Experts of a small language model: width 256, 4732 steps.
Below are experts of layer 8 (counted from 0) of a mixture-of-experts language model. Rows are named router (the router's row for the expert), gate (a neuron's input weights, with its number), up (a neuron's input weights, with its number), down (a neuron's output weights, with its number) and show model dimensions 0-255. Each number is 128 + 32 x the weight over its row's rms, rounded and kept within 0 to 255.
Before each expert's rows: a language model's description of what the expert responds to; "comes after" lists some tokens at least twice as common just before its tokens as in all text. This comes from a sample of Wikipedia text that the model never trained on. Tokens count by the router's weight.

# expert 20
It responds to: Capital-letter word starts
comes after: " |", ",", " the", "-", ":", " of"
router [107 140 156 147  77  76 170 134 138  94 156 155 182 120  65 145 123  65  63 164 151  90 136 161  60 144 161 106 176  80  63 122 130 107 193 162 112 116 104 144 174 137 133 167 146 135  89 156 115 179 154 104  73 171 184 132 121 130  82 140 130 162 129 111 111  84 151 157 148 149 163 120 162 100 113 125  70  90 153 174 145 126 118 118 137 114 110 129 122 119 137  88 112  75 123 112 162 137  74 164 158 173 128 163 173  57 141  87  85 157 147 134 121 154 149 150  80 159  90 113  63 180 107  90  78 114  85 126 165 161 126  87  81 165 169 132  97 184 163  72 100 137 119 124 149 103 143 102  87 118 155 141 153  69  75 164 129 153 101 129 127 114 162 147 156  92 129 160 157 125 135 190  75 174 144 123 137 195 129 123 118 126 130 135 153 118 109  60 120 142  80 122 112 132 142 188 162 149 106  97 137 160 119 158 155 171 119 145 166 114 100  91  77  91 145  44 102 133  99 120  90 149 123 167 107 155 102 143 132 166 144 119 186  80 156 168 120 126  78  89 162 125 113 154 154  94 154 149 106 173  98 131 181  85 109 150]
gate2 [ 91 112 150 154  93 127 147 108 106 119 163 122 154  95 143  77 138 158 133  95 120 145 150  83 128 127 141 169  97 139 119 110 160 136  57 128 112 145 106  58 141 157 164 144 141 134  88 181 138 211 161 138 192 120 185 116 150 111 166  96 107 141 134  96  99 169 205 138 154  95 141  81 121  93 111 157 184 142 165 140 152  94 110 141 101  54 145  96 125 130 123 156 160 122 122  96 121 118 113 153 132  90 114 119 169 120 102 155 170 137  87 177 154 110 180 110 119 177 147 119  92 177  99 127 108 119 123 183  58 111 138 138  79 140 129 138 127 129  79 151 136  96 184 166 170 153 135  87 141  91 143 168 119 113 219  93 108  83 118 141 106  89 162 139 109  82 124 118 162 137 158  95 120 137  95 119  85 183 120 190 164 125  75 118 123 172 111 124 149 161 110 114  87 186 111 155 150  93 132 125  88 170 150  83  98 122 173 161  96  87 102 137  82 114 115  98 154 169 136 101  94 107 184 101 166  79 127 181 108 204 128 116 164 120 130 121 149 103  59 140 191 166 131 151 147 105 128 109  64 148 194 170 178 175  81 151]
up2 [110  72 145 103 151 114 158 110  83 121 164 142 159 131 151  43 107 153 126 188 120 142  84 153  62 151 150 127  60 173 126 162 192 150 120 204  95  80 153  99  87 216 135 108 155 148 135 120 100 122 111  64 166  99 133 123  90 140 118 118 127  68 101 123 127  94 122  79 137 117  64 146  89  85 123 107  83 148 129 132 140  66  86 135  84 135  89 106  66 118 117 192 144 110  99 103 119 152  74 134 136  89  81 142  73 124 126 138  93 132  52 103 137 121 113 140 100 170 156  88  29 121 149 100 167 150 134 160  82  82 128  99 107 137 134 134  95 114 162  88 122 114 164 115 134  75 112 119  80 127 165 113  74 180  79  85 136 118 167 100 143 113 161 137 103 107 103 145 122 100 134 141  38 137 114 123 157 131 101  95 130 148 147 147 118 144 151 111 156 117  88 131  93 121 189  80 122 165 122 104 161  87 136  68  56 116 125 131 160 158 133 145 140 118 107 143 104 143  85 158 122 146 164 134 119 107 126 147 180 148 152 167 137 106  71 109 137  90 133 144 157 167 138 144 161  72  97  86 118 128 129 104 127  76 153 190]
down2 [133 120 169 107 120 174 132 162 133 222 160 118 148 161 127 170  87 145 108 128  99 191 123 114 150 137 126 189 172 161 122 152 111  98  77 222  78 138 120  87 127 134 148 155 128  78 120 144 118 131 115 156 117 107 103  83 115 106 189  92 165 117  77 157 140 128 149  84 125 123 133 120 140 111  76 108 143 136  96 127 121  38 102  69 131  41 122 139 152 133  78 109 149  67 104  98 131 137  75 129  81 129  86 136  82 158 159 153 175  99 156 139  92 140 134 149 120 165 153  44  94 102 149 151 119 143 146 175  99 135 101 135 168  53 111 133 117 108 143 147  98 125 136 128  92 183  94  63 153 121  79 126  74 133 147 136 129 144  92 142 117  86 121 123 116  77 156 154 107 164  97  62 129 124 122 171 123 125 124 114 131 158 108 165 125  80 125 139 124 121 150 107 131 102 118 139 127 108 141 198 118 152 125  68 166 110 120 153 157 188 127 102  82 152 149 100 127 178 121 101 151 136 149 110  79 161  44  92 136 111 127 162 107 145 154  68  49 153 140 104 109 150 116 150 147 132 105 221  99 123  75 163 118  67 110 135]

# expert 9
It responds to: Word-initial consonant pieces
comes after: " the", " a", "-", " and", "'s", "=="
router [130 143 137 144 161  50 184 160  90 125 132 155 114 102 105 147 156 115 139  93 142  71 130 163 121 127 132  88 149  93  73 156 149 130  95 143 109 101 189 124 155  86  85 153 151  79 103  87 147 143  79 136  98 162 190  89 187 184  95 104 115 157 131  89 101  93 117 171 164 131 160 167 148 116 129  83 113  84 113 154  87  75  85 134 144 124 155  86 131 106 178 129 160  98  71 183 150 115 103 135  75  95 129 165 147 153 140 146 147 148 152 159 125 125 162  51 112 152  88 118  83 165  70 153  81 179  85 208 158 136  64 139 114 164 209  74 127 120  88 176 105 120 131 131 109 120 143 105 114  86  83 118 130 149  54 149 123 164  85 129 130 113  85 118 105  73 114 108 152 112  96 170 126 136 147  95 158 173 134 165 118 108 101 134  85 160 112 125 123 113  81 131 123 108 173 189 123 119 127 129 126 143 107 164 112 156 105 162 104  92  65  94 100 105 115  87  54  99 177  72 140 153 151 195 123 100 116 106 103 167 135  90 131 108  88 128 109  68 135 116 154 122  83 132  95  87 125 165 141 153 134 166 126 102 107 171]
gate1 [ 83 148 141 139  92 117 129 130 190 113 149 177 101 120 115  99 149 160 156 144 107 152  65 133  97 127 115 118 109 127 108  61 118 122 104 157 189 106 220 182 100 101 126  76  20 115 130  97 132 122  92 133 122 143 122 121 137 127  91  92  81  82  73 177 100 151  78 130 182 144 173 110 130 109 123  75  48 111 128 147 147 158 127 106  96 165 129  98 104 148 192 131  88 135 106 141 179 126  95 161 139 168 135 159 181 123 123 117 121  96 130  73 115 157 146 190 185 176 147 116 123 144 106 182 103 170  94 119 131  75 177 149 130 173 111 126 147 176  96 116 114 116 109 139 132 139  88 187 126 147 157 113 114 104 107 134 186 160 129 146  62 120 170 140 135  73 113 149 126 142 144 146 162 162 121  87 158 177  62  83  86 129 137 119 125 112 142  96 102  93 117 183 182  67 152  90 144 104 133 146 131 199 130 127 166  71  56 114 144 143 180  85 152 138 126 151 141 167  61 105  91 181  91 166 124 142 130 114 116 106 142 104 155 132 101  84 138 108 165 133  95 177  99  95 129 105 137 118 151 141 172 117  98  97 148 155]
up1 [156  77  91 106 144 128  66 149 147 138 139 163 142  89 122  83 226 171 108 119 139 100  71 129 148 174 117 107 187 156 191 146 116 153  79 168 124 184  99 105 138 167 133 137 106 115  65 176 192 162 132 138  95 152 132  96 119  99 148 104 128 187 128 123 157 140 104 164 116 130 133 155 181 104 121 128  45  90 170 142  89  91 165 164 105 155 122 118 156 141 125 104 124  96 120 186 144 167 129  68 112 175 145  79 145 160 158 143 135 149 103 152 135 106  99 133 141 102 187  79 122  87  89 116 126 139  82 170 120 147 124 180 191 120 129 132  98  78  89 200 126 166 171 104 135 151 145 150  84 146 108 169  80 132 128 130 131  55 160  79 109 103 142 113 143 126 114 110 156 119  91 148 134 165 129 165 129 176 121 148 113 129 154  71 142 136 109 116  86 138 110 170 133 112 162 172 112  96 168 161 140  80  80 184 118  90 139 163 139 115  30 166 245 154 112 119 115 105 133 122 137  95 107 124  76 136 126 136 127 123 162 136 121 166  98 143 103 148  95 170  75 157 121  85  66 130 140 121 166 146 107  98 138 138 129 138]
down1 [127 150  58 112 128  72 108 111 109 118 137 114  77 109 100 121 142  68 141 122 109 141 181 127 141 122  87 124 124 109 103 131 135 224 126  63 147 132  46 120 135 134 137  66 164 131 209 148 130  62  94 122 152  84 155 120 113 137 129 122  81 135 102 161 119 150  95 166  39 141  81  75 136  70  93 125 121 116 137 135 171 142  52  92 123  96 146  65 120 155  87 159 132 136 164 100 160 150 111 101 208 132 113  96 166 110  61 103 196  73  97 116 113  86 177 161 102 151 202 122  76 122 159 105  76  88 142 167 132 110  66  75 103 132 123  79 145 161 108  95 138 105 144 162  99 146 146 123 137  80 146 154  70 132 103 121 139 180 169 103 105 184 109 169 103 117 161 138 137  79  96  48 134 123  91  90  75 154 160 145 124  87 144 108 176 114 132 111 179 153  94 125 137 131 134 100 142 167 127 121 115 123 106 107 119 105 111  90 162 162 118 164 186 100 157  95 124 166 105 115  97 131 120 114 152 170 123  90 127 100 145 137 150 105 157 153  90 115 150 143 184 102 144 138 125  98 113 104 113  96 148 130 113  97 113 113]

# expert 31
It responds to: Space before years
comes after: " |", "|", ";", ",", ":", " in"
router [134 141 123 195 190  81 167 141 122 152 168 144 144 106  76 148 138  86 123 143 140 120 170 160 126 115 186  85 148  95  80 153 177 185 173  71 115 137 114 143 163  74 113 105 164 150  75 122 148 157 112 124  63 137 148 101 178  96 145  99 116 150 136 119 117 141 176 175 102  82 134 151 121 158  88  71  83 128  99 164 106 101 114 102 169 182 180 121 113 126  87 124  90 126 131 126 194 174 136 152 126  95 142 131 184 100 123 165 113 109 113 135 108 194  99  69 147 185  97 106 105 132 182 160 121 106 131 147 168 121 114 149 141 182 149 121  68 131 109 132  90 117 138 152  78 143 103 118 149 138 151 198 169  49  60 202 119  78  50 139 150  70 123 102 181 104 114 142 168 167 119 139 121 177 107  88 151 141 190 110 115 116 146 128 109 125 112 133 130 188 136 143 138  93 133 132 159 143 110 124 171 149 133 160 105 120  96 145 118  93 125  98  95  99  74 111 109  54 116 112 124 126  88 149  93 108  79 113 166 150 130  86 174 141 125 160  78 128  76 139 161 156 132 194 156  90 155 189 105 130 143 126 135 116 153 148]
gate14 [143 171 163 199 102 141 114  79 108 135 110  58 178 126 161 176 158 135 114 136 100 167 177  91 128 142 122 156 163 180 149 108 130 103 113 106 175 133 102 139  91 134 105 137 156  95  92 164  57 114 117 122 146 132  99 178  84 122 118 116 107 132 154 152 157 228  84 154  93 123 127 128 183 181 118  72 150 110  86  55 108  75 164 168 120 127 108 135 117  87  82 145 121 160 115  98  95  81 148  18 131 134 148 178 120  96 116 133 211 126 120 131 108 115 188 136 146 133 140 126 130  95 108 112  98  59 136 186  95 129 162 102 196 119 152  92 133 119 116  82 128 119 127 135 143 153  84  59 122 124 103  94 161  72 137 146 163  97 149 117 114  83 116 159 190 139 143 117 147 158  95 163 165  46  97 161 105 118 157 179 107 146 161  95 164 146 103  87 125 125 101 123 127 123 115 228 178 149 142 118 138  99 189  71 163 131 148 178 128 130  73 111 125 148 133 158 118 147 146 106 119 107 163  89 137 137  80 154 136 133 104  99 138 130 159 101  97 138 151 146 108 105  93  99 162  98 141 137 119 175 171 137 124 124 124 149]
up14 [174 114 142 180 142 111 126 130 106  96 101 120 158 110 158 101 144 151 154 121 171 157 171  74 119 175 109 131 166 144 131  91  90 124 111 166 118 148 132  89  91 137 167  81 189 137  99 189  99 108 125  93 120 120 117 146 110  91 133 169 101 115 118  83  92 200  85 131 115  98 105 133 224 175 137 103 107 141 146  92  88 124 127 179 126 157 124 104  86 110  87 108 112 141 150 126  96 155 103  89  97 158 126 202 165 113 111 123 155 139  63 143 150 109 143 129 168 159  97 143 128 112 146 108 103 102 130 225 109  83 130 157 128  83 168 112 169  96  43  90 137 123  90 123 184 125  85 110 105 119 150 108 108  96 125 169 110 141  77 156 115 103 110 135 145 160 153  83  93 146  88 117  99 138 138 139 130 100 109 194  77 150 141  46 175 122  73 103  81 139 116 149 194 109  59 199 165 129 105  99  96 103 184 174 185 166 151 171 154 168  63 131 170 203 109 137 119 181 141  98  90 129 125 153  95 174 152 140 152 152 124 102 117 140 137 127 103 162 116 128 140  97  91 120 139 128 128  93  75 147 173 114 100 117 104 147]
down14 [119 140 148 142 131 136 170  99 107 184 110 121 158 182 149 161 159 126 154 142 136 152 112 120 111 145 155 104 157  80 127 105 152 115 184 124 129 120 129 160  94  99 165  76 157 141 173 122 130  96 152 110 131 103 172 133  77 137 107 189 146 131 111 138 140  68 138  76 148 121 105  72 157 158 126 123 129 108 159  77 155 126  85 127  84  93 108 122  71  44 133 131 145  43 143 108 111 100 159  82  99 116 114  86 125 108 142 105 127 170  98 103 227  23 179  98 128  96 171 118 148 132 131 112 174 119 175 156 134 138 133 142 124 116 109 103 181 139  86 155 134 134 189 122 186 116 108 147  90  74  77 127 124 128 105  78 139 141 148 120 138 109 113 149 133 158 106 147 127 121 208 128 130 142  62 106 159 163  95  50 117  95 167 126 140  85 175 100 112  96 156 133 137 173  94 187 161 105 159 162 175  73 136 196 146  82  93  87 169 141  97 112 152 141 127 142 150 155 108 118  75 158 218 180 148 116 154 119 154 102  91 136 127 149 101 139  89 144 120 123 113 127 144 200  92 159 122 187 110 111 143  66 143 144 121 123]